Experts of a small language model: 2035 steps.
Below are experts of layer 5 (counted from 0) of a mixture-of-experts language model. Rows are named router (the router's row for the expert), gate (a neuron's input weights, with its number), up (a neuron's input weights, with its number) and show model dimensions 128-191. Each number is 50 + 12 x the weight over its row's rms, rounded and kept within 0 to 99.
After each expert's rows: a language model's description of what the expert responds to; "comes after" lists some tokens at least twice as common just before its tokens as in all text. This comes from a sample of Wikipedia text that the model never trained on. Tokens count by the router's weight.

# expert 7
router:59 48 66 35 38 49 28 45 33 45 34 40 40 36 29 57 46 28 34 41 72 45 42 43 52 55 78 28 56 66 42 49 56 52 47 60 54 41 64 45 30 42 50 49 36 59 44 33 74 52 32 29 29 54 51 45 37 35 31 49 57 50 40 57
gate7:45 77 31 32 65 33 47 57 37 36 40 39 65 67 53 58 70 41 61 81 72 56 42 54 62 45 40 40 49 46 50 43 49 50 53 52 39 49 52 27 56 49 43 66 53 64 35 48 60 39 48 48 34 44 46 65 42 48 31 46 40 48 69 53
up7:57 54 53 61 21 65 51 50 49 58 40 62 41 42 39 70 41 62 26 61 41 65 51 50 39 49 64 54 62 56 47 69 55 28 76 50 63 38 61 24 38 32 41 83 58 63 53 50 46 70 48 52 46 55 41 60 59 47 43 74 49 55 47 45
Field labels in infoboxes and stat lists before a colon, such as Born, Died, Capital, Career points, Location, plus table units like km, JPL.
comes after: "-", " |", "|", "==", "°", " •"

# expert 17
router:56 58 44 33 84 64 47 41 55 38 37 53 27 47 55 70 29 58 40 42 45 72 49 49 40 35 36 59 70 41 27 51 31 57 52 69 64 43 39 41 63 38 36 67 44 53 62 58 69 49 57 32 51 64 60 58 33 75 38 21 71 70 45 64
gate7:39 48 36 47 81 55 48 46 52 50 43 39 52 43 47 42 41 46 56 41 15 52 51 52 36 56 52 51 45 43 65 50 38 55 35 39 58 40 46 71 62 55 49 46 53 50 25 59 46 47 55 52 48 38 79 46 39 58 39 53 39 54 46 58
up7:72 38 61 48 25 39 48 52 41 64 70 56 41 60 29 56 45 49 50 57 78 39 51 54 55 33 58 41 39 53 42 56 65 35 67 49 47 48 65 34 67 58 38 73 47 50 61 51 59 57 46 40 60 55 45 49 46 39 58 34 60 38 53 52
Single capital letters in acronyms and codes or sentence starts, such as TOP, SEB, BNSF, RUS, plus year-final digits like 2023.
comes after: " (", "0", "1", "2", " \"", "8"

# expert 27
router:51 63 47 37 62 71 59 58 47 34 36 52 33 34 37 47 64 49 62 55 45 54 63 45 37 34 50 48 47 57 36 54 52 45 52 52 43 57 65 44 31 51 53 60 61 38 71 70 35 62 57 48 60 44 57 43 55 44 55 76 57 46 41 36
gate0:44 39 44 46 50 63 68 40 50 66 58 51 51 40 49 43 38 76 59 39 35 49 36 48 52 18 39 48 44 59 42 66 47 41 52 60 60 56 36 60 53 60 48 32 57 27 34 38 33 27 46 49 33 64 44 40 52 59 47 62 74 53 35 35
up0:47 44 58 57 33 52 51 33 58 49 56 61 57 41 55 62 33 45 58 41 46 42 45 42 42 30 22 56 31 58 36 60 49 42 56 46 57 74 49 49 51 53 55 38 54 59 26 46 61 39 44 35 18 47 42 60 27 40 49 42 36 43 56 27
Function words in running prose: a, an, was, is, has, had, been, being, having, he, who, which.
comes after: ",", ".", " is", " was", " as", " and"

# expert 23
router:32 38 57 47 45 44 46 45 35 37 71 59 50 71 46 62 46 45 25 51 39 49 72 33 39 44 35 52 63 37 57 33 59 58 41 37 49 49 56 34 47 44 49 66 58 48 61 39 66 53 62 30 67 61 49 56 42 32 35 49 29 39 44 61
gate0:66 35 28 48 24 41 46 51 43 50 65 58 55 32 49 49 60 56 53 52 65 54 46 51 45 52 62 62 40 20 53 48 54 38 58 48 53 44 52 81 56 59 54 62 70 39 54 50 56 48 56 67 38 43 30 55 33 42 55 64 27 72 42 58
up0:66 60 39 58 50 57 56 58 54 57 60 55 63 38 48 56 64 58 61 47 30 38 72 61 60 48 36 73 24 60 58 77 58 66 42 41 38 88 38 63 40 55 64 43 48 41 31 40 38 24 45 44 56 48 58 57 57 50 50 63 49 59 52 72
Adjectives and suffixes like -al, -ical, -ic, -s, as in political, behavioral, Architectural, plus new, national, American, his.
comes after: "'", " a", " the", "-", " of", " and"

# expert 24
router:44 52 36 57 74 24 54 55 48 52 39 59 40 55 49 63 61 53 54 44 67 44 76 43 59 68 34 50 28 55 47 59 37 21 47 62 42 47 64 64 74 51 41 66 47 37 43 34 64 47 44 54 48 19 45 50 58 59 54 48 49 44 55 38
gate0:52 63 47 59 55 58 54 19 38 70 35 70 53 64 46 23 44 45 57 44 58 49 53 60 52 63 62 55 54 50 43 61 69 51 41 66 53 60 47 42 46 65 24 53 62 54 26 39 48 48 46 64 35 60 43 50 70 47 47 51 50 62 47 54
up0:60 65 42 34 48 52 48 49 49 63 51 55 50 54 51 59 23 32 56 44 63 44 42 56 54 51 42 57 48 74 67 65 54 62 53 62 58 56 61 79 46 50 10 58 35 43 27 45 42 39 46 46 60 44 66 50 40 53 58 60 50 65 40 36
Line breaks and leading hyphens in infobox and list entries, such as Born:, Country:, Height: fields, plus bullets and non-/co- prefixes.
comes after: "\n", ")", " information", " '", " episodes", " non"

# expert 13
router:53 58 60 38 64 71 32 44 54 52 49 38 36 34 44 32 49 40 34 53 49 49 46 41 62 41 41 46 44 47 49 47 65 67 53 60 53 48 39 68 56 42 41 55 45 77 50 64 75 44 58 46 58 51 41 58 31 59 62 69 54 53 51 68
gate7:43 40 49 53 49 47 52 62 63 54 73 67 53 44 55 46 38 43 54 51 23 51 32 73 63 46 27 67 61 57 40 49 59 50 33 54 42 48 62 52 46 49 61 39 60 66 45 42 32 45 36 40 56 40 54 36 82 54 60 75 59 50 69 40
up7:64 48 57 60 55 31 37 68 74 24 70 65 67 53 48 57 38 45 49 50 35 60 38 57 67 63 39 62 40 47 50 53 46 49 33 41 44 49 64 45 67 34 47 52 77 53 61 54 45 63 69 36 41 41 49 18 63 52 40 77 62 56 44 52
Nouns naming works, organizations and roles after an article or proper noun, e.g. film, album, League, Museum, Air Force, President.
comes after: " the", " a", " The", "s", " his", "The"

# expert 6
router:58 43 56 44 37 61 59 40 43 61 67 43 60 56 44 46 58 51 61 46 62 67 46 28 35 55 49 59 57 52 48 54 56 52 78 43 38 44 40 63 35 62 57 44 60 38 25 46 33 48 71 53 57 67 42 29 79 34 53 34 47 46 67 34
gate7:52 35 59 58 44 67 67 51 30 53 53 44 19 79 54 61 61 34 48 58 54 27 63 59 52 46 58 67 65 54 48 45 44 59 66 64 49 48 59 55 52 44 52 48 52 69 56 36 37 36 61 51 48 41 40 35 43 57 15 42 71 47 54 35
up7:42 64 41 33 55 45 44 51 64 45 61 45 72 24 35 51 42 59 39 41 35 79 57 51 37 58 48 36 35 48 43 39 54 46 33 41 43 55 54 43 50 59 63 62 60 29 55 69 66 50 43 55 50 65 47 77 57 23 74 65 26 69 40 61
Column-separator pipes in sports and statistics tables, plus of, to, in, de, von after titles, as in Duchy of Tuscany.
comes after: "0", ")", "3", "%", "5", "4"

# expert 4
router:65 51 35 50 39 76 55 36 40 60 57 24 45 36 59 23 61 59 60 47 64 35 57 47 49 42 46 34 44 36 42 60 64 53 71 32 58 35 28 54 44 78 58 24 34 66 44 59 37 51 55 49 50 36 43 43 53 59 48 53 57 35 34 45
gate0:53 37 47 52 36 56 50 28 56 37 33 30 38 40 57 44 54 50 44 50 42 40 45 47 51 69 53 39 66 30 42 58 67 60 49 83 34 37 55 61 55 43 52 42 65 52 52 47 52 64 54 51 27 57 54 67 46 57 63 60 49 43 34 65
up0:57 58 40 32 41 57 55 59 45 46 60 57 61 40 31 76 53 52 30 50 50 51 49 45 53 56 49 39 43 63 63 59 33 47 22 40 38 66 38 41 46 62 47 58 70 37 33 48 50 40 69 49 51 12 44 57 52 47 34 41 41 40 64 52
Commas, hyphen bullets, colons, semicolons and table pipes separating items or clauses, e.g. "In October 2001,", "- David Lee Roth".
comes after: "\n", " Born", "\"", " such", "   ", " known"

# expert 26
router:79 68 44 83 52 49 34 68 53 64 35 58 39 52 66 34 39 66 61 28 51 46 60 64 48 32 47 52 60 35 42 39 58 56 57 38 67 45 39 52 63 46 45 48 57 58 46 62 60 78 54 26 37 51 75 59 43 69 40 52 75 50 51 64
gate0:55 61 65 72 40 29 48 45 54 47 59 58 51 75 29 59 56 21 50 46 36 54 66 60 63 38 56 64 32 40 49 67 46 72 60 46 47 50 53 20 39 48 27 53 53 61 67 47 62 30 53 48 48 62 43 57 50 36 48 47 48 37 51 36
up0:21 45 37 33 82 57 63 30 42 57 34 50 44 32 51 65 55 68 60 46 62 55 48 47 70 60 58 55 49 44 43 70 50 55 51 47 48 57 39 57 56 35 50 55 51 38 32 55 40 59 35 29 37 60 35 33 59 22 45 84 48 51 44 57
Numbers and spacing in score tables, records and lists, such as 4–2, 10–8 (1–4), row numbers, and MF, DF, FW positions.
comes after: " ", "–", "1", "2", "|", "3"

# expert 10
router:41 53 46 55 35 45 54 65 69 45 42 52 45 56 37 69 54 58 49 41 47 30 49 43 51 36 66 59 35 47 33 42 47 57 50 64 44 61 49 50 37 58 50 42 40 40 24 63 44 50 43 49 48 34 22 42 34 40 38 49 55 57 37 43
gate0:37 68 59 20 38 41 48 57 54 50 45 36 55 59 52 48 42 53 66 57 51 41 54 68 46 35 19 66 51 55 62 34 41 57 59 62 66 32 64 46 53 61 52 40 65 38 44 52 57 48 58 72 69 64 35 57 51 54 26 25 22 52 35 78
up0:69 58 48 53 62 71 45 58 29 50 41 67 24 42 64 49 31 42 49 58 52 78 37 37 44 72 47 54 60 71 50 56 59 65 45 44 37 41 39 36 74 40 64 50 51 97 47 44 64 67 26 37 47 41 53 60 43 41 43 48 65 52 30 45
Pipe separators between cells in wiki tables, especially header rows like "No. | Title | Length", plus markdown dividers and = markers.
comes after: "\n", ")", " —", "%", " No", " Year"

# expert 5
router:46 38 49 61 42 71 33 38 49 35 60 36 39 59 42 37 45 52 49 44 54 28 52 43 28 74 57 42 44 46 33 45 48 47 48 63 28 56 46 40 61 60 58 51 30 49 28 48 55 63 57 56 43 42 41 41 56 41 54 37 41 58 52 53
gate7:51 30 62 60 58 65 47 38 42 25 56 40 36 41 59 42 51 54 57 61 45 51 46 60 49 49 41 46 41 54 28 34 45 70 49 53 39 68 52 44 61 38 59 59 54 57 58 58 60 58 48 37 46 36 68 48 61 51 61 78 71 43 66 39
up7:47 43 72 42 42 56 48 59 56 45 67 46 29 35 59 51 53 66 42 38 59 42 48 52 53 45 44 56 47 51 39 23 57 50 58 63 65 57 54 46 62 39 42 53 57 53 68 52 67 61 47 70 40 36 64 41 61 52 49 70 72 49 55 32
Mostly "the" plus prepositions of, in, on, for, during, after in biographical prose, as in "won the", "at the".
comes after: " of", " in", " to", " at", " for", " on"

# expert 11
router:62 77 16 49 67 38 49 54 50 29 46 56 45 54 50 58 25 52 70 47 36 59 52 53 41 55 52 65 48 72 67 32 54 64 18 34 63 42 48 44 63 46 54 56 55 68 54 61 43 43 54 67 66 39 66 42 40 45 38 30 24 55 43 37
gate7:55 48 64 50 77 65 48 43 70 45 37 38 53 77 53 52 64 48 49 70 51 41 42 60 42 68 49 44 52 50 32 64 60 57 37 51 62 49 34 27 53 49 64 68 18 41 29 54 40 43 50 52 34 58 26 54 55 49 24 59 51 54 51 61
up7:20 61 32 58 18 30 60 55 29 51 61 51 37 36 48 58 37 44 39 42 55 66 65 48 52 35 34 47 40 70 75 53 55 45 51 50 41 49 48 64 60 52 26 43 75 54 66 60 65 53 61 40 52 43 69 49 38 68 57 55 43 39 71 42
Individual digits and decimal points inside measurements, coordinates and percentages, as in 3.42±0.67, 1.609 km, 5.80 meters.
comes after: " ", "1", ".", "3", "4", "5"

# expert 1
router:57 60 34 60 51 54 56 45 69 53 53 61 59 71 51 45 53 68 53 52 37 41 30 71 70 37 30 75 43 74 54 53 67 49 48 36 39 73 31 63 65 38 21 51 49 34 29 61 56 47 67 41 52 61 24 38 60 53 64 39 70 73 52 46
gate0:43 46 62 69 51 58 72 53 45 62 31 45 39 58 63 41 34 70 52 32 77 40 43 44 57 53 83 59 56 46 37 58 47 40 47 53 69 40 63 54 49 29 50 56 49 55 56 34 58 39 54 56 93 40 72 45 39 40 46 57 51 52 54 65
up0:68 53 45 29 51 44 38 43 68 52 64 49 51 34 54 43 65 41 40 40 30 40 56 61 41 59 19 38 45 43 56 27 34 43 52 44 34 56 40 63 42 68 42 32 67 68 46 60 49 49 52 38 27 38 42 65 48 51 58 73 46 42 61 42
Line breaks and sentence-final periods closing paragraphs, plus wiki heading markers like ==, ===, and table-row line breaks.
comes after: "\n", ".", " |", "==", " =", " =="

# expert 31
router:30 53 52 62 39 48 60 68 52 63 43 38 54 44 52 46 51 38 61 47 56 46 41 67 41 59 49 27 58 50 48 55 17 22 54 50 46 43 54 43 60 61 64 51 59 56 35 42 61 57 45 64 44 55 53 40 50 41 48 26 30 61 69 64
gate7:56 41 57 37 33 63 49 51 54 65 48 24 49 22 65 55 44 59 71 40 34 36 53 54 59 13 52 49 29 59 40 69 61 35 39 63 41 70 40 49 53 45 54 45 52 42 42 72 57 38 53 59 55 53 70 64 50 76 62 44 48 45 48 42
up7:51 67 33 88 44 42 30 34 55 51 29 51 52 68 40 36 23 50 61 64 61 56 47 58 41 77 36 37 53 52 53 58 33 74 45 42 64 25 62 41 49 56 57 63 47 49 60 29 36 62 50 47 46 42 32 50 43 56 42 69 48 45 52 71
Month names, the space before years, and the preposition In/in/during opening time or place phrases, e.g. "In February 1874".
comes after: " in", ",", " In", "In", "|", " on"